From a checkpoint of a small mixture-of-experts model trained on Wikipedia.
Training: a variant of Adam for the experts, 943M tokens.
Below are experts of layer 7 (counted from 0) of a mixture-of-experts language model. Rows are named router (the router's row for the expert), gate (a neuron's input weights, with its number), up (a neuron's input weights, with its number) and show model dimensions 0-191. Each number is 500 + 40 x the weight over its row's rms, rounded and kept within 0 to 999. Numbers have three digits each.
After each expert's rows: a language model's description of what the expert responds to. This comes from a sample of Wikipedia text that the model never trained on.

# expert 35
router:449445468489429546465576455460407521450520457533545454543532464470467476460468528476454539544509537482539442459542453479449542556538451448442510479550552472483518553538537458543454461457464554469546450533456507475512527471459547559481544539502473552545485455463517540468556453474534456537462550471542471459532520470535449474460527526528539473555537542463475479538529464569548457453527586471446530464541525561455533545463452549483463458470540519551486477469448549531457547561521550535535541545546546456459543522534526462504470476462469471533536459522574490463459469454486478464
gate0:478474467540442527473496427469507498470476473557472456463545508538385540473563515439477505519502573531475466441594542437470552502489477404477569443538456497510502545534518450511422461446447461445476473514520556518510536476438477512567509502522444498529508450515482475441509483475571497517445442512593475511536503501523445497551477540554491421512542512522471474533563479534484473480505438547543521440567490500509543571499490502486500441462515481551457440476494534493434473523465530497514572488524549508532534498474480479518527414465548522549481499598484397468514509505522479522
up0:493483483537382516461522448453476492497466470547492484509545421513447538524500540513475536533490573525459431440548460436523533475482480502508602453546461511517530560565571431524421493430492497450556488508491532544502538518423529512488527466526431528556499489508515540432490509486557529539414477503572520466543493450524487492461513501548573413562535564457481482560554513497505464441483444488527541462540508491471528569427489526544478444441568460540486493490473571502456532509537540533479564512547551511488478577470486505518498473454524466549453492540501459506461504536508499506
Description: Political and official verbs

# expert 44
router:449435467479435548469573457460409521448536466532542459549543462448469475456467529472459537543499538478539450461538453485457539558535452445446506477551549466481524551538530458544458450458458543476530451539456504474511524488458551564473545554519472543548488459463508539473556456464534453530465542471538484455531529469536461479471534524533535471545535532462471476533530466562552458449518564451444544466540532563462521541464453545495473458483539518564480457460458546532448546561519545535541540541542551459464550535549527474502468463465468467532544461525570479461460466461459462448
gate0:485457436547451520517497421446474545476461493523553479497519484544443461511436538549477477548535549462561478449577468498507534491487488459438524466476538457459542518523495437565514520483434555446498433534444551523558513473462529546438463521576482512550464490469508513505571497461539476507461452531546457420567482521562492480508471447524556457512542581476504460527490413538593550502571523447478451495498551546490463533434481534482547516485551530491436475511460452534561508514537512568520542553515511427518512520504478537444456534557486496493561491564473532483452493484435475521
up0:499542486508499504511508488468553610479388465496524437525522480513476498425485469551484410559523509493529516486507470456551560495583431465531550497520560453504482511550471493492538539471520552461489465512452487548507513466529516561425468537484447485512573490488545514448455490493534499530464450510486530393467515516531487508465531489528542480516578527453505461602518453535532561516563476477478542470520492557410498522500432529510518465499540597516479490518414510451523457521490521565497509494464470480485577508540537508429437494463473405511511466505478479480499420444469566533
Description: Subject pronouns, review tables

# expert 21
router:452433468487428550470575455460402516456526456540544454552542460440470475457462530478455546547511549484534454462537449481458537559534449454446514465546550469482524549543536456537458463456464539469542449536454507477515526487456552559482536544518470549548482463466519542470559450464535453538466550471538467455530535465532452472464536526527539466553536537465478477529529458566544470451524554457447537472542523558461531548464449546501468444472539524561480475465455549528461551554530548537528539544545545458458552521541533476486469458467473462534542463515562483467465478459465464475
gate1:486480455441524498556562491469497565526555485538478438521429474437498446454597492595515485488535514547548523466515536460469421550471458574415505513428547491437500469510495433473547560532506558517524515434508551507512499487455526503541578506613542517478510537513505506530545546491516531494514544460476484479559488463497524474423550464448478469518459507495526524492440527568472512487600522496454497518471544547428473533507485534492483462513455543502481511448473508521465524476474486513473535459480614502419593489536441395506537472496482465521495487465485543508490547490509524476
up1:453483484452513506558535492480466590531551494535448441509446461431502456464604517595528465469474479533568501474518568503481439575453457594408542517426531485464484473503491436463553571540515548519497509419486538484474515499452513524543535508604547524478518558490502520543534555505494543486492533474459490472542492456481557477397557488460460460521464517494541548495424510529488471525584527494480482515483539538452427511513493508475484462547464526478494493447513495527486494490483462510484533471488617522424557455523461441526541439509491494540522479461532546527514521487497515486
Description: Empty cells, name fragments

# expert 37
router:456435473490432541464570456460412517448527453535541461545545466435460474453463532461460535543510535478538455458540453485444538558539453454445520472550541473478532549534530458540459455458457548471542456538458511480509530486456549562474532552521469547552484460459511544467558454470535446532466541462541470457530527464545452474466530522528537470551541540468480474536537462570546465452523573464447534463542531556459535542460453546498472451472536520553480472470454546538466549554519547533533545541540552458461548524541533468490469468462471462533543459522560466462462466463465467464
gate0:503532467442478530523479508504511449568543496527483457557449487451502476496510474536514462494498474571440471456531472531521469505509482444499502489506471563542500448474446519478487498468537494480572412516491467460507512541498474483474539587512438428511472547519539558472500476490485450476522479460495519485468511497385483542499468472565533493445493547504562529525480444475531501525560532454497486535550456495532508520583461507471537479439494585502496540522461573420413565507469468456438524484455566450408451504552581486567549544518415558515566538506514569501455547578533493474
up0:498504460483450551543468451521484470557561451488472490544476482466482484487461512503499481529533497500428448459554498545548498528529475482455506509510484564552468451534476479490499494478488481464540413542503477440501495527486501474467536582530442474551457611488578529486523480455521451457487464500528500492496512470444491497519485476547537508481523534510545507515483436479553467533527514427484474538526471477547492497564463487503530442440498500498448548551462585446429530530477526454437574527510581429407416480507629499532554570484427554517560494507518598477453538552524472496
Description: Sentence-ending nouns

# expert 40
router:496492485461485556478541441497516539404513506540562454503530460481473470476467588475472526530501551447544486391553425490501518513541422482429505431502597446482520499614527455526456482493462451453528465582426524484506589515481556513470541506564497519519501508493516501489555475502513500497488524507522445486505534479521444476467578527513507397520514544484443467530566507534543497496525480475430562517493522530473483500499414513454540413484520547507451446458489540536508527549553537534481514529500562406433522532528497494473474490477404500509527494513478540492471506443517508500
gate0:489461541452517499473503534526503520464488497476518529530469500512549543555513484400520460534481502538526525500515524476512481511493509493517478420499531448423536543409507487491443530563475538441531497531556494465491550496529451489517575539557560523535527487432550516508596462469471464499487437533477500504476526481511541501475499483492508533504494492518521512487541525419536447543464591563488381476522469494505528483496462541477456510478390558452410496461481372434577526534464537590452494528514472533529500560581502496522465505577509495492536504554543495448486470456472433547
up0:502448540419526486506547519544506493524473523465468535521442610481464528573490511428575505506454510515533532462494510477482483482477519501459493496443548435425532488462502467474522544606451509465579445487506500482533495507500399438521519484500530492464548555473504500603651489540560489488492478506485468512432564522466476563537491559516496538480471465517449496481529536469526509544505532477455440467521512517502519495471526499437505493536459512509407549438500437492523484457478489571472512510487376501507490545530552544489494525583435471446552518502487469473511491480471501554
Description: Surname and place parts

# expert 55
router:448438467491430541468574458460416528448527469538545458543531462442472476454462528467455543541513538479539443457539454475449542556532446448442508469547550471482523548540538454532454464458458543469545455536454512467512527484456547557487547552522474550545489461464520542461553454467537446535463554464540468458535536466540453471464524522522540471550538537469475474536535471564542459453522574467441533475547526558462533543470451546505473453465537517554478475473458548538463548553524549535532544541547548456458549517533533469491467465465471463540539462523562485464464472456460461460
gate0:552559531535455521483528448461477524506492464449510482496523487500524534517510525500487526494536557457517567414496454426515507477596493556394541476510467450486476499547547487575447508383565554459499456527416556495539512487487533521485489535463465467567495507471562576501490512487508474522444460497519413463524496482519533484500532450472556476482513502500500460557551497498508504484528490491480572451497569497467521499514491509581527472483503545491476459543448545507532507588467538581569562511553448501490523454518431516446454446472469445513563539530500510452441406415502480500
up0:482516515524484518524540488453454496514487450520556463499550452554494533505435491506466464499554579494478531432513458493509476499572441479447618530524510468513460520532572482545491511442508545452469479507425540542510484472484510515497495468470461453531531509489543493494501498516484430504426509464510412475588477483501507452445554420470585515477533505472485456573623481516468516451529516525487565450520553481539554502486499524591508504471489497517477482558440543561546533538462564555539548534573443489482511490500501529464485412481461463544542544531498479441467451403505458483
Description: Infobox and table fields

# expert 12
router:449525491467501536440566461468512532432480513501557465507511468506496426485495584478480511528534526488518471415510473476483528542527439499412494488548535468469533487613557465505419527452448481433522441513446535470517546492472544526479518552501462555534507500456506520461526499451552487544499528499491496484568499484553478468448562534559531408513532517470478484536585451501497453481558457499449527500569520495458480492510429601464534471463546559571489417459502517494522511527507520572512484557518553479479524547467514483490439472466413465550531493540583492467503493419453507536
gate1:466446454534483516468529505439469512461497534500446496483474530474447459420441498501473553548560463532548520530520484439418499559511531447494542464536519525565434461494503492533545514411535540509558491508479480531481452486506483577518485616489456496479425463460447574548510505546427472487461528480490508459467556521498499583552506507476567441536437505519525462444496522518559515483591508525486488460495477529520501533499509547485484466507537561533506495420491522512451550611477461509517471467508439543490499513540500507483493470511481492410556493517587579553519390491532520520
up1:489486496528502489497517538476461484520504547493419505496472537481483497440476503541473541488580440471519458512457514518448458585468564458443555463556494521523439440448451531495503550463552509557509495469442458496481485472526499542512510567470469509549426509498457561532503527454413532473524489438459511558470526550494491540500512553543513528500454487548511561464491481501499524542569514538529436487436425457486492563510541542457461488511531610541545513419531461476492504563502465461524445428487457563493449476494513534541515531487489492412548515508552600560536407511576545512
Description: Place-name prefixes

# expert 34
router:440544467451493533460538482427512537490481464547509462519498482449462454461532640498487559560514558480520481413552485468498517543508414454514538470532508499490576496544514468518418419426470487491490483537463531468509564471406534543454481570509438500570509450478539532456542474500506461537434520446569478479551483471539417473467536556527535399518549516463520447565517516499529495481566533499456561482547544524500538519513437519482528434466554493514452484426482504516489585524500528512508508511493498500485551526569499527493461456446488479557549482469517459502486502487485486498
gate0:502494521479518517574516506534481492505435572441540460490535502384476557516511455518503469525484506573465523494445479469512567544527550501539477448439479521524505467470470504508497513546465486531487449457554427451464474461433445480512488591443512472548514375486499523515480487542493539545524583568530503471484485476465516515511506522545469499518560524496555539480423497531436390532564589516453444482461476484431501521485536457462463501538463488519443550443483463535532562483492489535570572548479490511507527509462439524562525492568511508468518597518452515481521492445499458527
up0:528480515481509505582511489561477514452420542453522548471498507446438505535503476473492494507458456572441524558469472507530546542491542507542455481435479537518501487519487479509527547468449492509459463404543363495459495459411503472513512573376497500502515468477484501502493501553518530538557559548502509481446511481448464463538564493559503452510562518506497524463468500548489418546549587479475460542467486504476534491447510512457523476512538524502439482429477503572544556477470483541566513539498495492521523519429448493592478453507442565462507596514455501492547475455531471516
Description: Common noun stems

# expert 2
router:449440468494431547467576455463397518454525464528549456549543463447475470456468526473456540546508535470535452456541449476456540557541448446438508466542547468481528553541535460539461458453456539473542451543456512477505524489463551565482539552518467552542486463465523537470556451458536459535462551467539466462532524467530457481468534526525542472548537536463476478532534472563547458456520565458445536458541530560457525545464447546498475459469537525552477461466454547528457547561528549530535541541544547455462544532538533480492469459464470463538536461522562488458459476462467469460
gate0:498510443478490560466544445477472550499541473516497531573439387485503489452490522478428505539550532501498505481530466492448517543534462442437578489462533451462515476563521509484455502514518463496540524553471547494517520519492561542469502579520496511511486481445502542512544450448525462517456514483525522465536510507518441461462534534528564464548553554418521456549521445506512482502540495487489524484494512488459522575477441551545509453494585528527470502470458527505475543595509505563482486595536545510465518557533419476467439492418440513523494458559507543446498534513570399600
up0:566475455485450525456540467506489536531514466500509507554518441496493462434533495475509486600577511488511519457492464472427523590493505468483537495443527429466508512547505463539468520468490524502574472510446500525471497592478546521454457572491484492525537523493482505518508486466499488506438437493499487517510504528570472481456511530511596516538543520429529493532493496472514451525501487509458546501462482479494529566514469530517508487509625547540472489476474550520487594573487556512466474579514500554481521553530427494448427563376426546505522457544545468424478466465505432569
Description: List and table separators

# expert 7
router:449488454515369512466518461365461585491528466525521465533512453488458440491468541468488513598554518514551494496498485467460533515510478482457530475518578456460565504558551408526457487472494488484491466548482538448525515460450499526437522524515406582529475473485546504453507429468510455522490531521537477489510549504501465479483526510528503485555557524495461443527543502571565474504552534498455550444528534538502509542510501524488492477460521540533467464450457542507476514505508569509521552509611544448481510552557521496472432477415423465508506480560550479489452466471502472489
gate0:535471505489536497571466528588467540475436440574481584490461531452555526537536536504531503410540473437492566525495518561444454503539515501495517541523501508562482476471538515464463521500526499537464502389424509522422554553543488502467463544486479466481518563533462444579503577500521444529541530528533469547495439513525590575527556512515487517470473443510491455502444511443487461467454431464497509488496486531386445542528512469444496420500485498474447478453530508474483480488506497505453438455442531529467498509459538554496417505504527547524541521445503534514480444505467530522
up0:522510488504467517577454511523550523391566462514487546477510561471547503509462599476485487400542513463520508513495511525465443496535491479472495448573482515526497489480551504485512541427468535534471538422412525456443557498556504487539462506497488418460455567519476473580527601511526464511497475533553462542524471490571524524509544520518511504453447469500538435451499465498474445466449430479483486546518509466354459519495491516453519487480482485510401506533483486461466502490538519503498437497518581554508538563484537541519446504462514514501522564455571495495458532483450529520
Description: Locative prepositions

# expert 61
router:440563494471487534422575450475520559479511464526530440514534443496511487429509527543462536538525520452529456452518478520474557527516431478402534490546559508442568536540510494509434482477468524494519469518446486446490508507490577587443530548499461525528473424481488536487560455470500475556484541498545475461515486427500459504486561499538497417530513535479478469525529444533504464468502589482464491472537516581440503499450429600508525482510536533547491472484459561549468527578529529509528534564495550484501556518467538485487451471467453454528527518523565450465444470434470532430
gate1:528519538510503514515542552512510540498542500480526470508571498472571575461500502517530543509480443449495490560542544569455484438469520534518457486468485475458510508551495490485576509546576535487458527446452488421423503531530477519502411460478460505495506453513439509478518472436477520529543518489425492448495474432543521445461516445456516453476436543474490526473540425515453505557461508516535497519501563519487431511528479367553437491522546390626553486510512517558517503509477488430563503460497499511505601424460565507484518540540448513469503513492520488547489495491512516515
up1:466502549459493514517464505485505541461470484528518590553495478499528544481452520508543551521534502481530488528537557590506465470490521544522469532497494535445499531560538474454537453528577544485494538458504508449446482475535461532454394413533464494486490445525536531535475486440516486496520516424474457463523489438555500429466519451436533489425473496494474489496535478521483480494501488474553476516516645448541415481517457435565432498507545416590511484475496542494525518515410483504530501533511475521516570439444520478483496541576504460475542523435540448595488469487509532467
Description: First-name openings